From a checkpoint of a small mixture-of-experts model trained on Wikipedia.
Size: 12 layers, vocabulary 8192, 167M parameters.
Experts: 48 experts in each of 12 layers, 416 squared leaky ReLU neurons an expert, 3 picks a token, a softmax router.
Training: a variant of Adam for the experts, 1451M tokens.
Below are experts of layer 8 (counted from 0) of a mixture-of-experts language model. Rows are named up (a neuron's input weights, with its number) and show model dimensions 80-159. Each number is 200 + 40 x the weight over its row's rms, rounded and kept within 0 to 999.
Before each expert's rows: a language model's description of what the expert responds to. This comes from a sample of Wikipedia text that the model never trained on.

# expert 42
It responds to: Coordinating conjunctions, to, and modal verbs joining clauses, such as and, or, but, would, might, could, as well as.
up0,201,214,189,215,139,191,170,185,193,280,212,224,224,200,233,272,173,234,153,183,290,164,170,167,226,227,113,188,210,197,212,213,257,232,230,137,166,259,168,185,137,232,202,176,222,220,251,253,252,197,232,247,238,210,173,177,223,155,195,190,239,224,240,243,226,135,245,210,156,256,164,171,228,180,218,194,153,206,114,205
up1,212,238,154,178,321,212,182,265,230,148,229,187,148,167,296,191,191,173,241,232,161,201,175,143,131,206,261,164,171,199,217,177,211,180,204,224,230,184,162,225,269,195,209,204,250,177,159,145,142,249,244,185,222,173,196,114,178,226,244,179,249,73,257,187,164,251,175,133,174,264,229,191,224,219,240,198,205,192,176,224
up2,273,194,274,226,284,245,197,225,238,203,190,235,185,217,201,159,152,243,183,186,254,197,173,180,227,190,164,243,221,218,276,229,154,217,140,189,102,278,205,132,189,182,154,226,200,222,266,174,221,213,178,189,204,222,227,211,131,184,206,165,211,207,241,140,198,199,259,231,159,177,194,232,248,163,170,216,222,248,213,242
up3,213,183,162,186,154,242,215,164,240,259,333,227,290,200,206,190,212,259,151,174,181,281,114,170,168,174,215,208,200,134,273,196,153,225,249,143,191,288,148,218,221,223,175,231,206,167,137,183,170,293,153,177,118,191,201,147,175,208,161,211,179,136,171,273,208,218,151,210,188,205,195,205,192,289,199,222,186,159,154,246
up4,187,164,204,203,182,250,215,179,232,208,199,214,270,204,183,216,141,178,194,232,209,201,249,252,257,256,172,201,229,149,181,157,160,225,151,151,143,206,209,225,224,215,244,212,232,197,234,189,223,165,126,183,243,212,222,85,171,207,189,191,191,166,121,175,202,235,268,217,165,191,225,175,135,169,187,192,230,222,173,263
up5,221,208,177,192,202,140,219,242,199,169,276,236,202,244,262,198,240,160,186,211,178,171,161,225,244,151,161,197,193,183,139,191,136,189,174,161,169,232,198,174,260,216,216,237,209,206,122,228,85,147,244,254,235,163,201,167,181,251,221,215,212,207,249,221,208,161,219,134,264,239,164,160,246,129,222,218,204,238,228,196
up6,208,185,239,212,177,190,178,179,251,139,233,92,186,163,139,166,141,216,249,142,231,225,195,193,186,215,170,190,231,241,180,243,233,215,123,234,222,248,203,186,190,265,224,226,181,232,185,251,241,166,133,157,223,186,242,240,210,131,215,131,209,203,149,188,112,215,141,223,132,193,139,234,178,295,238,224,191,262,251,110
up7,236,130,181,256,192,226,182,174,220,159,221,140,157,176,188,197,246,169,208,186,177,295,162,179,204,210,160,184,154,259,170,165,230,169,215,226,228,168,227,159,212,94,162,141,149,279,233,197,58,157,292,185,243,155,210,260,141,219,195,180,204,238,204,229,258,198,156,266,193,202,189,143,208,179,200,224,211,268,207,177
up8,265,208,189,203,260,256,183,217,229,167,150,160,163,220,233,196,181,200,251,161,166,156,166,203,225,247,208,233,163,196,186,118,171,208,206,206,232,271,182,144,197,172,235,185,249,204,219,162,188,205,173,243,188,205,225,220,124,209,258,162,121,213,195,187,210,204,150,176,197,276,163,146,219,184,225,181,171,242,236,224
up9,161,198,145,204,132,182,167,253,187,218,274,144,238,178,194,153,108,191,218,163,271,178,229,218,221,196,226,175,260,151,263,224,222,208,150,182,189,176,170,212,186,188,155,167,201,150,221,236,232,194,238,194,187,150,242,300,196,229,184,177,246,113,171,247,211,207,207,187,176,242,274,252,241,116,195,199,235,229,183,151
up10,259,155,178,248,241,218,186,215,204,193,221,195,214,163,150,283,128,193,172,180,236,261,184,223,196,169,182,212,161,212,143,210,225,223,168,249,198,197,165,176,208,241,246,195,183,187,257,207,64,233,221,148,184,153,179,225,177,221,191,143,239,162,227,155,205,185,202,149,118,187,149,208,165,189,185,180,138,262,168,151
up11,249,197,247,233,247,160,223,237,235,206,254,139,230,204,199,176,157,224,229,117,239,170,220,209,236,236,223,143,245,214,196,220,214,249,154,192,247,219,140,265,231,166,171,166,186,238,272,183,149,210,237,166,249,172,230,257,247,210,199,217,185,209,217,201,206,222,181,239,102,221,155,219,252,206,168,245,199,244,198,146
up12,251,198,227,150,204,206,210,205,285,176,138,252,141,175,189,156,166,215,199,209,233,153,187,234,220,258,223,175,223,189,172,180,151,189,200,213,229,265,198,227,182,205,186,189,204,266,187,220,133,257,201,236,256,214,208,253,245,172,149,195,157,207,187,218,195,240,216,191,199,127,225,144,174,235,231,297,80,208,168,174
up13,113,264,189,189,172,159,150,208,210,228,166,166,277,166,98,133,239,208,183,169,232,188,196,128,215,156,198,208,182,135,149,199,175,178,149,200,241,176,135,138,227,237,137,201,202,132,169,100,212,181,194,204,157,210,184,215,245,158,186,252,160,187,169,288,212,192,215,161,217,165,117,202,268,211,133,170,233,234,173,235
up14,198,210,136,133,291,171,257,215,203,231,190,161,120,221,176,194,198,198,185,202,213,265,165,198,176,250,166,164,180,205,185,200,259,155,223,283,180,226,204,239,198,254,132,165,167,214,227,224,194,160,216,194,256,221,168,179,187,226,222,240,98,163,227,167,132,273,237,250,178,204,34,179,141,122,198,195,129,269,236,150
up15,235,178,143,223,144,234,148,170,138,277,305,212,242,272,155,207,148,182,154,170,242,231,156,262,214,189,123,188,201,220,161,230,180,220,255,162,177,130,201,248,175,204,220,187,139,211,200,283,221,209,176,227,221,186,244,175,246,194,181,193,178,217,162,222,192,199,149,162,273,240,176,183,174,267,206,178,142,133,237,201
up16,238,267,196,189,170,265,116,119,217,166,172,223,171,216,211,237,195,156,226,228,186,202,241,169,220,117,221,214,257,167,310,184,189,216,240,204,204,205,195,172,160,146,212,239,156,224,263,152,223,200,226,127,241,252,203,241,214,93,181,237,208,168,138,213,204,289,151,227,206,251,229,227,230,283,185,184,242,208,211,257
up17,132,197,228,204,187,190,189,169,274,139,162,190,224,235,214,168,198,168,175,186,162,228,225,225,170,211,161,171,191,149,235,188,279,213,174,109,165,134,234,228,169,166,100,126,181,258,210,231,188,189,210,195,177,256,206,183,227,139,235,220,232,133,179,193,206,214,161,192,129,203,191,211,147,214,154,153,266,173,147,239
up18,179,220,179,170,200,174,177,192,230,159,157,187,237,184,171,175,209,206,246,216,231,174,215,205,186,239,185,243,203,207,202,181,115,201,146,214,139,187,131,140,187,141,222,235,292,118,133,288,221,212,185,199,213,181,107,160,165,156,203,208,138,219,275,224,165,225,172,176,191,139,209,234,226,115,211,205,170,197,153,146
up19,163,188,93,184,211,177,165,202,206,236,164,172,185,196,128,190,156,185,151,177,245,230,190,212,148,208,255,170,217,228,134,165,246,224,219,171,209,140,266,219,256,210,160,162,202,181,225,149,157,257,181,311,265,181,205,185,186,245,128,193,160,211,224,260,247,166,165,214,130,214,201,193,195,240,230,164,226,194,252,166
up20,194,157,222,153,152,140,222,222,170,193,214,165,266,260,248,270,176,221,192,194,206,211,195,143,190,231,183,137,219,184,146,246,266,256,223,231,200,211,198,158,170,204,184,253,202,219,181,169,224,179,175,221,239,170,253,210,211,151,183,216,168,154,205,239,194,180,155,219,146,246,211,199,197,193,191,237,223,215,276,193
up21,144,205,217,245,232,185,201,226,164,134,160,165,152,223,150,130,172,290,172,183,175,208,200,146,187,271,213,142,193,151,206,156,165,181,121,247,222,218,160,204,205,218,189,122,224,225,269,193,137,254,206,220,190,242,211,216,213,178,258,198,293,164,214,141,186,193,216,210,135,194,211,179,227,174,202,165,214,244,237,182
up22,186,286,302,184,261,173,178,242,181,168,174,166,164,127,185,190,228,114,182,260,156,220,168,202,146,198,233,188,160,221,205,208,157,139,158,198,248,163,217,192,165,163,157,228,235,324,165,257,259,180,279,187,200,225,178,188,225,226,226,195,202,243,190,198,171,199,202,110,155,195,183,212,228,136,208,177,210,219,146,166
up23,235,193,198,186,230,212,228,159,240,226,175,212,236,167,227,209,279,224,175,266,170,203,205,262,286,159,193,217,243,160,164,156,158,224,189,221,187,227,235,106,247,191,93,183,238,246,205,271,215,197,157,209,200,191,177,231,136,263,208,234,162,187,136,144,196,153,225,185,184,254,163,248,159,194,209,203,124,130,192,210
up24,107,215,123,218,167,220,245,228,217,190,173,154,203,192,183,227,190,184,224,304,140,177,142,183,178,209,181,195,238,101,226,189,259,194,157,247,141,212,167,243,203,202,139,228,217,174,170,230,187,148,145,202,211,143,260,223,221,230,240,189,231,183,232,184,226,251,252,189,133,179,215,210,257,137,194,203,213,182,288,214
up25,191,143,198,185,180,171,272,185,238,191,226,180,250,250,139,213,177,134,204,184,236,203,327,209,179,225,247,242,246,203,178,200,249,232,232,220,143,238,226,194,229,167,164,183,165,196,182,86,172,189,196,281,167,219,235,282,286,190,226,197,165,215,163,167,115,148,233,183,206,226,243,276,182,133,158,248,237,146,182,214
up26,211,244,239,220,238,213,168,253,185,239,140,236,197,220,246,258,191,273,166,236,181,204,216,220,184,271,169,158,163,191,195,200,164,258,173,241,204,182,151,225,231,256,126,253,211,250,189,270,186,186,270,206,202,173,229,121,234,133,225,160,155,231,175,228,256,195,205,189,150,122,162,196,254,190,242,117,115,200,212,207
up27,162,214,159,121,169,147,194,292,102,209,178,213,250,215,236,244,247,233,133,222,192,241,224,118,243,242,214,170,211,143,232,195,191,248,178,198,285,288,170,219,132,297,192,190,197,166,187,165,209,188,221,194,216,176,175,147,207,249,211,203,184,168,244,185,172,252,212,166,245,196,185,134,173,139,190,164,146,277,173,223
up28,211,185,186,232,198,252,259,239,197,187,149,215,92,161,218,136,114,198,244,245,176,209,187,147,140,229,157,202,135,167,229,187,244,197,205,158,110,144,143,173,196,212,216,206,160,201,136,198,279,183,216,146,214,203,162,165,194,194,163,208,190,129,163,236,231,179,191,196,231,222,177,115,148,126,190,229,184,251,200,225
up29,205,265,200,171,127,190,170,214,253,207,186,188,171,168,135,194,207,194,197,203,219,176,211,269,177,156,221,193,245,222,171,314,221,154,239,150,171,190,204,235,190,198,254,156,164,158,179,237,242,199,266,232,182,201,181,204,255,191,157,199,268,193,203,177,134,220,227,123,251,200,166,187,140,218,218,162,268,145,185,219
up30,242,199,146,210,246,210,224,193,255,176,158,212,185,173,283,236,237,208,175,236,192,164,148,106,218,260,183,227,183,229,190,200,218,158,221,217,135,200,215,210,145,163,199,219,160,163,271,211,204,171,225,162,219,170,166,192,213,121,250,187,198,259,228,229,170,182,165,170,202,207,189,201,222,196,164,186,214,177,242,243
up31,195,207,251,160,314,136,181,206,294,212,208,182,237,225,181,195,204,186,277,151,260,161,194,199,137,79,135,192,158,151,153,222,231,200,173,210,204,195,215,208,147,177,193,201,233,271,229,179,195,228,206,181,281,192,170,284,249,179,220,231,222,220,156,152,294,248,205,141,188,223,162,216,185,185,163,211,206,228,208,163
up32,223,186,202,176,149,195,231,184,247,174,227,163,225,244,146,218,152,174,178,270,213,232,161,206,134,164,229,209,94,307,185,168,228,171,164,204,246,213,175,187,183,172,235,188,196,162,179,206,152,247,202,183,264,213,212,174,296,155,199,139,108,70,206,167,151,192,184,188,246,192,242,188,188,145,207,231,169,250,195,195
up33,185,265,193,133,145,214,204,170,181,194,238,169,257,276,141,226,175,171,246,208,176,139,223,157,221,178,193,145,177,241,216,254,231,173,209,191,207,281,219,199,245,215,204,220,133,196,204,198,193,210,183,302,107,138,156,190,289,171,146,227,256,214,184,229,251,176,204,217,171,193,237,161,110,152,139,223,269,160,145,159
up34,211,204,188,227,232,215,99,142,154,179,195,219,175,172,208,245,106,204,257,180,155,198,216,112,216,220,167,273,230,129,203,190,171,183,232,165,230,285,170,198,188,233,241,187,188,203,238,205,203,211,111,200,274,205,164,193,165,208,191,160,180,151,155,192,206,230,137,165,244,201,258,142,223,229,123,272,226,184,189,149
up35,123,176,82,249,161,216,195,185,161,174,193,221,134,163,131,207,190,225,222,211,235,183,183,176,177,283,222,184,234,252,223,147,157,267,192,207,209,218,157,130,208,247,180,214,167,159,241,228,199,254,199,224,186,181,238,225,214,168,210,211,197,140,239,229,133,217,163,175,213,195,241,161,218,186,157,243,202,124,147,204
up36,165,200,176,192,193,231,200,175,261,183,236,169,242,158,218,131,234,227,229,198,268,204,257,202,127,96,165,227,173,255,252,192,258,162,160,150,194,197,176,241,208,156,188,190,177,256,161,139,189,237,291,148,205,267,244,231,246,165,158,157,269,158,265,167,283,183,260,172,162,317,179,233,205,174,145,241,136,240,208,212
up37,265,155,187,193,226,243,269,189,229,211,194,213,221,180,213,214,223,242,219,212,192,230,224,246,132,284,164,200,222,232,170,193,153,245,178,257,125,194,263,217,224,154,248,208,201,214,166,180,254,205,251,307,196,254,169,257,249,261,206,247,166,214,237,153,162,242,182,264,174,157,183,256,175,213,206,196,188,146,121,201
up38,130,271,150,182,167,193,262,238,166,178,194,273,116,190,220,170,181,215,174,177,225,183,153,243,284,244,232,260,232,199,208,193,201,177,194,211,207,148,146,205,180,186,165,217,182,128,202,187,198,124,177,216,291,280,205,206,152,243,198,185,211,210,214,167,264,177,188,266,201,215,232,202,226,200,264,214,216,128,151,178
up39,258,193,158,208,89,194,168,262,177,231,242,224,205,192,186,246,194,175,208,199,163,175,193,261,237,184,197,199,176,166,185,222,201,205,254,176,242,200,199,213,179,224,155,214,162,148,154,198,173,187,171,197,212,188,252,184,233,192,81,228,207,189,180,225,219,192,235,164,259,183,202,143,215,246,291,219,157,170,212,228
up40,130,237,211,208,230,155,239,183,124,199,190,194,86,169,145,143,239,203,187,169,252,221,218,211,159,226,181,301,244,114,205,207,125,172,156,128,228,196,218,174,184,245,171,271,233,228,202,193,160,243,268,158,194,158,164,186,156,147,221,231,184,256,187,301,185,183,258,229,210,130,230,203,188,199,238,164,177,240,149,207
up41,193,225,214,173,261,212,197,145,142,158,190,180,210,211,277,195,229,235,149,129,173,145,178,106,205,306,214,253,204,114,238,246,155,227,186,156,252,180,158,196,162,229,238,226,217,236,216,129,210,168,243,239,157,225,164,231,255,138,163,238,156,203,189,303,164,202,162,216,200,138,269,171,258,131,175,142,163,251,193,209
up42,206,146,198,177,210,167,200,201,277,188,238,225,192,225,246,250,229,201,215,244,253,140,177,233,192,143,237,162,219,199,170,223,203,153,250,211,242,159,256,213,277,156,145,194,218,162,197,197,189,213,248,202,155,262,193,171,169,78,172,119,148,192,212,238,179,137,185,182,285,226,199,235,229,204,190,164,216,194,190,163
up43,223,141,188,192,174,154,204,196,224,225,240,212,188,177,195,136,198,155,234,186,183,167,224,202,184,218,259,212,292,289,118,228,147,247,208,254,180,166,268,238,265,181,164,246,207,218,226,228,136,276,193,230,233,202,200,243,144,193,214,215,157,244,220,252,178,194,218,179,244,147,191,307,232,274,151,197,97,222,231,242
up44,242,200,142,205,193,223,201,184,160,131,246,143,215,205,240,172,190,186,173,175,111,185,230,195,217,248,216,179,210,163,193,252,215,177,250,225,190,205,212,207,215,179,266,149,153,205,230,216,145,152,126,186,168,175,221,192,121,186,186,223,284,209,203,198,253,171,143,192,196,160,211,210,240,182,227,188,259,152,172,224
up45,209,158,284,199,194,163,212,190,166,303,221,237,278,197,183,188,180,187,203,211,176,210,176,254,224,199,175,296,139,188,187,185,223,160,242,129,152,243,205,168,184,142,160,180,150,185,230,124,82,262,191,133,182,164,152,162,208,161,250,231,243,187,207,171,208,215,196,144,170,242,180,227,192,236,266,103,195,151,240,138
up46,228,245,150,143,158,175,133,205,208,160,193,119,190,195,192,221,196,254,229,202,174,162,152,173,172,255,167,286,210,273,209,214,198,187,171,247,290,233,168,138,208,138,247,192,200,204,202,192,189,194,232,263,238,163,124,151,237,136,248,177,205,185,167,225,270,214,209,188,152,241,152,217,172,151,192,178,279,207,228,122
up47,181,192,229,208,239,194,201,212,207,140,238,193,220,193,203,270,214,195,226,160,234,223,225,198,232,171,206,224,213,147,296,208,169,206,163,292,243,189,253,202,170,208,288,220,221,244,241,191,95,218,158,205,197,166,229,184,212,262,250,258,182,206,169,183,132,217,233,254,184,150,217,158,208,163,204,178,237,196,234,188
up48,164,217,221,236,200,270,269,203,200,123,214,244,225,244,219,218,185,217,119,183,91,224,199,210,183,210,197,225,253,137,230,204,160,168,213,171,176,252,178,217,166,183,205,214,220,221,251,109,238,190,230,123,162,197,183,207,113,196,177,178,137,209,235,187,244,197,158,225,114,216,182,250,253,242,237,227,135,143,195,247
up49,176,268,95,245,251,217,233,181,182,186,310,224,146,199,195,196,184,240,235,199,178,206,216,247,143,180,209,142,220,204,241,197,191,184,174,185,170,246,142,196,224,226,215,179,219,191,201,180,149,262,224,227,176,172,157,156,243,227,165,243,187,100,143,214,239,163,104,137,229,171,236,228,264,182,237,218,202,175,180,102
up50,154,236,253,246,262,169,322,159,248,148,158,227,196,220,279,183,180,177,168,121,203,247,230,247,133,183,133,193,197,224,197,199,202,159,128,170,222,191,235,210,127,163,163,164,203,188,231,168,198,262,202,217,194,249,197,193,197,236,193,199,159,140,205,206,196,194,248,209,258,192,206,191,181,208,177,117,266,211,180,179
up51,112,201,200,163,263,156,125,101,197,126,263,222,203,233,207,132,229,277,226,247,160,179,161,200,235,221,263,170,90,282,263,185,188,249,190,160,250,208,148,223,246,162,177,199,279,176,127,75,175,126,210,251,226,220,198,201,120,241,208,187,159,220,232,175,261,157,181,201,190,266,187,176,219,211,155,268,304,247,194,204
up52,183,216,214,179,228,263,169,206,234,142,150,242,172,249,245,202,157,253,214,247,159,222,162,193,179,235,182,186,195,118,207,168,182,247,263,175,165,217,117,185,191,269,161,219,201,237,169,209,269,127,189,266,235,206,174,234,216,184,173,203,244,150,187,170,149,159,262,288,167,177,208,132,138,164,240,189,148,186,292,263
up53,187,147,169,242,186,239,305,208,172,164,210,239,163,218,270,229,155,226,168,192,210,164,168,152,171,240,270,191,178,194,267,222,172,231,257,222,95,217,219,175,243,248,241,224,255,257,200,266,187,299,138,266,257,170,203,192,194,174,216,198,166,301,204,178,238,168,195,300,183,123,148,132,161,256,197,147,158,196,143,146
up54,171,187,182,227,166,263,146,157,227,177,230,150,130,171,204,151,140,138,185,276,218,313,208,213,179,151,223,174,218,139,201,209,169,273,241,200,221,186,141,149,169,151,160,240,176,104,163,121,290,209,180,208,149,147,231,234,206,189,174,206,152,226,207,142,198,252,151,217,204,253,246,211,208,225,170,202,224,190,147,210
up55,192,165,207,132,139,278,234,176,194,230,184,161,119,209,286,172,247,179,230,262,143,237,193,185,218,199,253,126,223,251,287,189,203,248,186,221,247,191,158,167,214,173,154,179,305,213,188,241,182,215,246,148,234,117,250,183,185,194,184,179,124,192,149,215,174,197,169,103,203,230,156,178,264,163,187,176,227,137,218,207
up56,155,237,215,192,202,139,154,105,205,213,208,168,204,252,233,105,231,177,184,208,191,243,255,138,224,110,249,129,194,151,214,239,143,172,166,176,291,260,256,208,165,240,238,212,202,215,209,173,168,244,209,257,175,188,173,267,217,179,194,193,267,206,192,168,299,168,306,234,195,197,233,277,184,226,191,200,232,243,204,158
up57,175,225,213,200,144,216,230,246,201,129,236,164,175,193,212,258,192,216,182,219,189,252,193,256,234,171,190,166,242,232,191,222,237,236,207,200,176,182,236,219,161,139,153,237,237,186,184,218,156,291,172,163,224,274,110,204,189,181,236,199,196,190,161,148,212,167,259,145,113,183,235,192,136,186,209,176,130,203,298,193
up58,289,216,132,232,171,191,249,181,177,184,215,124,194,180,187,238,198,224,271,223,205,145,211,153,197,206,118,158,246,214,254,211,236,187,250,305,201,256,203,154,206,201,237,190,189,184,184,176,158,177,250,161,273,135,99,163,185,194,174,269,195,202,216,245,139,215,257,224,163,180,197,153,202,209,165,167,248,154,208,187
up59,201,224,161,229,202,160,221,235,173,239,191,156,193,266,210,151,259,187,228,288,239,200,236,199,209,230,245,174,145,205,177,206,232,200,269,237,237,162,176,237,281,159,213,219,220,115,202,171,269,189,188,211,218,254,279,219,262,202,177,236,170,146,168,186,119,217,163,253,255,203,203,277,254,143,137,208,225,152,136,180
up60,233,170,171,172,254,162,221,255,169,196,206,241,173,232,121,161,239,267,236,210,193,208,176,217,216,233,157,146,190,240,245,188,172,169,188,190,205,180,174,200,222,168,120,145,288,122,207,258,96,213,194,225,237,237,234,146,255,227,226,232,219,226,178,214,208,134,230,209,168,190,255,209,204,143,249,217,158,139,115,238
up61,201,223,189,197,224,252,139,220,205,209,235,171,189,243,154,212,124,143,147,206,211,171,151,175,193,189,144,237,207,226,175,218,186,142,260,225,260,214,165,145,70,244,133,228,164,249,225,122,191,136,224,182,239,224,197,184,173,238,151,171,205,139,210,206,230,206,147,190,258,198,197,186,225,226,294,166,235,189,224,246
up62,178,180,176,161,214,107,175,161,189,145,257,237,195,197,165,259,132,222,227,168,187,148,197,247,195,174,184,156,182,249,113,178,228,233,184,207,190,170,235,129,155,208,231,203,256,207,207,188,196,201,126,200,197,265,176,222,215,220,176,232,224,190,209,236,182,210,204,176,224,264,203,162,135,219,156,232,193,195,185,245
up63,155,192,222,239,283,271,210,240,208,291,165,226,129,204,220,206,233,179,137,203,255,157,179,176,233,197,226,194,220,204,146,188,209,161,192,175,174,235,268,149,198,228,175,245,220,226,290,203,241,304,287,194,209,126,240,188,216,276,185,190,231,246,140,128,204,215,220,170,160,217,206,202,198,247,179,165,243,207,114,184
up64,172,225,180,140,164,212,177,182,193,223,180,237,162,146,192,231,153,277,217,182,194,232,220,161,195,205,218,177,241,174,214,226,200,237,178,235,172,253,214,149,168,186,118,242,205,192,211,224,150,264,174,166,178,115,190,234,210,195,163,177,221,211,240,250,232,186,245,183,261,224,145,176,200,217,180,199,202,199,195,200
up65,129,201,196,281,115,171,157,102,149,143,267,208,242,189,210,216,159,190,196,155,206,225,181,204,221,163,186,163,246,202,184,202,173,203,225,219,194,234,256,151,112,198,237,196,264,174,194,140,244,267,230,235,123,225,139,255,207,138,230,210,198,215,201,189,212,144,256,174,211,249,146,169,197,136,175,158,218,247,194,244
up66,209,172,220,224,194,195,235,169,204,163,221,209,238,162,137,144,162,201,184,170,173,189,234,253,195,270,240,320,170,192,145,227,259,201,224,175,223,166,147,216,202,165,229,168,191,161,127,251,105,164,172,199,238,200,178,198,272,169,159,165,130,215,215,180,193,297,96,216,173,187,202,161,321,153,200,165,172,251,208,210
up67,121,164,111,195,176,217,189,170,159,221,212,227,214,204,190,256,222,202,240,232,230,150,231,162,206,245,265,167,188,243,189,229,276,135,193,160,248,182,175,196,211,161,224,237,157,194,197,129,167,200,236,174,222,248,241,149,155,220,223,230,255,179,230,172,196,189,192,186,215,195,201,187,155,239,258,176,196,200,256,210
up68,260,208,183,148,198,159,129,156,198,195,182,207,223,143,264,216,180,123,127,177,268,194,191,116,233,270,193,121,256,210,195,156,99,169,232,232,189,225,273,178,248,220,199,186,226,180,210,211,169,166,125,276,220,191,266,160,184,213,258,168,202,238,179,226,180,206,239,173,181,236,264,197,205,189,143,151,218,131,196,144
up69,196,236,216,167,265,184,270,180,174,234,247,242,172,134,190,207,132,222,182,248,260,174,152,187,228,161,208,215,172,189,186,229,217,151,133,201,203,142,216,197,268,188,153,159,239,197,187,154,147,169,195,138,184,161,231,132,207,253,251,193,176,215,259,235,266,230,277,200,228,217,119,192,184,180,146,226,193,274,219,229
up70,108,211,209,239,152,245,197,150,222,181,160,236,154,154,239,152,169,249,211,164,163,184,196,170,208,222,242,248,237,183,177,178,202,224,206,212,163,275,181,172,261,195,275,248,209,176,180,193,157,259,176,222,202,177,177,138,240,174,212,256,254,196,185,289,243,123,144,186,173,94,222,117,151,114,218,179,233,153,261,211
up71,171,277,239,172,143,216,196,175,231,182,158,144,174,167,154,157,169,187,195,137,214,273,205,237,224,190,222,184,175,182,133,189,228,214,216,172,186,202,209,232,240,308,255,173,280,230,184,209,152,200,177,215,184,202,186,258,230,166,290,272,234,210,182,164,159,169,213,241,267,201,187,260,176,194,200,169,208,259,103,153
up72,171,216,197,288,210,210,226,146,106,166,217,200,160,166,244,229,180,173,165,202,217,192,172,246,227,169,233,241,225,239,206,219,239,175,237,177,180,229,267,239,226,226,232,216,231,202,191,176,220,179,156,212,249,210,213,212,220,232,187,254,224,253,237,184,229,225,266,263,143,232,191,265,166,179,190,197,181,143,234,205
up73,243,202,248,202,102,98,150,233,181,215,201,142,185,173,124,200,239,79,179,238,223,199,226,207,205,219,223,197,253,252,146,253,207,168,219,132,225,183,206,217,189,231,219,182,179,204,214,182,298,195,239,105,199,210,196,199,219,215,211,169,228,176,192,179,174,202,198,189,177,251,213,199,188,141,188,185,180,187,153,237
up74,240,157,244,177,163,207,160,175,187,255,82,229,142,173,170,143,235,213,225,278,213,248,157,187,193,154,150,228,234,154,234,252,156,222,203,181,162,163,183,162,183,154,176,245,281,179,184,248,181,186,200,200,243,182,208,223,227,230,263,195,183,232,265,157,243,209,282,113,267,198,168,178,169,179,281,145,259,125,202,98
up75,184,206,159,198,181,192,193,239,163,264,150,202,177,175,160,162,165,134,191,214,210,247,210,168,191,127,174,222,199,127,150,168,178,200,229,227,244,256,208,158,203,264,239,166,202,237,200,199,192,173,162,120,167,203,102,315,121,227,196,203,182,226,198,164,251,156,268,190,173,196,171,226,173,207,170,143,216,212,216,149
up76,236,213,167,219,223,132,201,218,186,134,196,214,239,233,178,126,268,200,185,215,266,227,212,275,203,224,205,216,169,112,238,189,128,159,186,175,224,172,202,211,145,260,166,179,206,221,198,247,109,155,208,251,185,272,142,160,269,173,217,128,243,115,159,280,195,169,252,172,265,152,201,136,146,203,200,273,136,202,197,288
up77,220,129,207,232,147,207,316,192,187,145,95,208,272,225,226,161,124,220,177,121,221,121,181,202,205,83,150,187,176,168,260,223,217,101,213,151,256,235,176,181,240,214,127,257,146,253,207,198,287,201,162,198,189,230,203,183,163,266,210,220,167,227,266,148,214,132,191,245,145,181,209,243,189,188,186,217,207,251,193,203
up78,184,166,201,181,142,172,157,235,204,202,143,224,255,168,181,207,122,134,170,142,195,186,199,160,219,237,178,228,211,152,201,173,205,157,176,136,195,172,212,153,268,225,225,192,163,170,182,179,138,189,190,210,172,202,243,165,195,169,204,188,143,193,137,146,115,270,151,147,197,157,144,192,248,183,167,192,208,250,164,154
up79,104,181,189,115,169,173,178,99,182,207,223,196,165,230,222,176,233,285,236,204,212,228,261,190,191,180,206,141,84,187,176,192,184,261,189,125,205,178,122,280,166,252,164,224,235,265,210,151,202,147,171,229,243,180,172,160,236,255,201,233,199,205,206,288,187,224,224,212,185,264,134,84,213,187,222,257,234,220,290,190
up80,236,217,111,174,171,183,171,207,223,248,220,156,224,236,172,217,173,250,201,200,253,127,153,239,178,198,199,153,165,280,189,215,179,275,158,274,225,148,270,116,168,212,307,150,182,173,204,208,183,245,191,229,158,188,217,178,189,182,135,202,185,194,141,162,186,252,205,152,175,188,191,167,191,252,202,137,249,135,204,136
up81,173,193,197,131,224,227,197,139,193,256,217,217,154,284,226,252,250,185,188,177,212,204,189,250,235,181,238,149,172,247,229,224,200,203,209,209,238,235,161,212,236,198,224,175,236,190,159,126,175,160,207,270,193,228,246,147,195,248,155,209,223,208,165,231,183,172,137,127,270,179,249,244,256,194,224,199,208,179,253,172
up82,151,157,143,155,210,210,201,150,214,183,239,188,131,206,129,165,194,237,192,150,190,160,128,215,186,186,227,213,102,202,245,179,174,233,223,159,185,203,131,199,151,163,163,143,208,177,179,173,219,187,206,239,77,167,235,222,217,195,155,219,159,192,197,188,178,235,178,236,248,205,206,187,241,132,224,156,140,172,126,191
up83,254,255,132,257,251,166,146,198,187,189,206,253,178,140,175,236,258,125,198,241,178,213,190,221,236,114,211,268,182,143,152,239,181,136,173,157,159,157,197,219,67,184,188,157,146,242,205,243,238,211,188,211,157,215,166,151,199,210,135,225,173,235,164,256,257,189,252,186,245,150,218,156,156,153,173,140,157,213,138,236
up84,160,193,187,260,235,180,160,234,201,206,127,181,221,216,137,178,260,169,161,190,198,220,182,173,248,150,178,117,214,253,145,160,190,225,211,284,349,248,260,174,221,231,187,196,231,210,222,121,224,161,241,185,237,189,175,240,160,206,231,240,205,189,175,162,216,217,180,242,231,192,172,139,194,261,185,224,221,258,176,214
up85,179,268,170,160,150,261,212,241,205,261,174,189,195,191,143,87,189,139,185,165,266,215,317,91,157,263,182,219,195,153,210,207,187,229,172,166,199,135,143,125,172,280,135,125,187,219,136,196,167,206,241,215,215,208,181,251,154,201,188,197,124,243,274,199,200,198,233,211,248,192,252,246,248,113,192,218,169,159,183,233
up86,166,208,130,156,205,220,240,152,208,254,250,209,219,193,204,196,163,207,208,256,226,221,255,202,266,122,217,176,187,155,203,182,165,249,177,196,171,140,179,137,316,266,244,214,204,194,230,121,232,196,225,155,180,188,227,195,217,181,196,233,190,206,232,235,210,227,240,147,217,134,135,224,286,216,133,139,226,184,245,250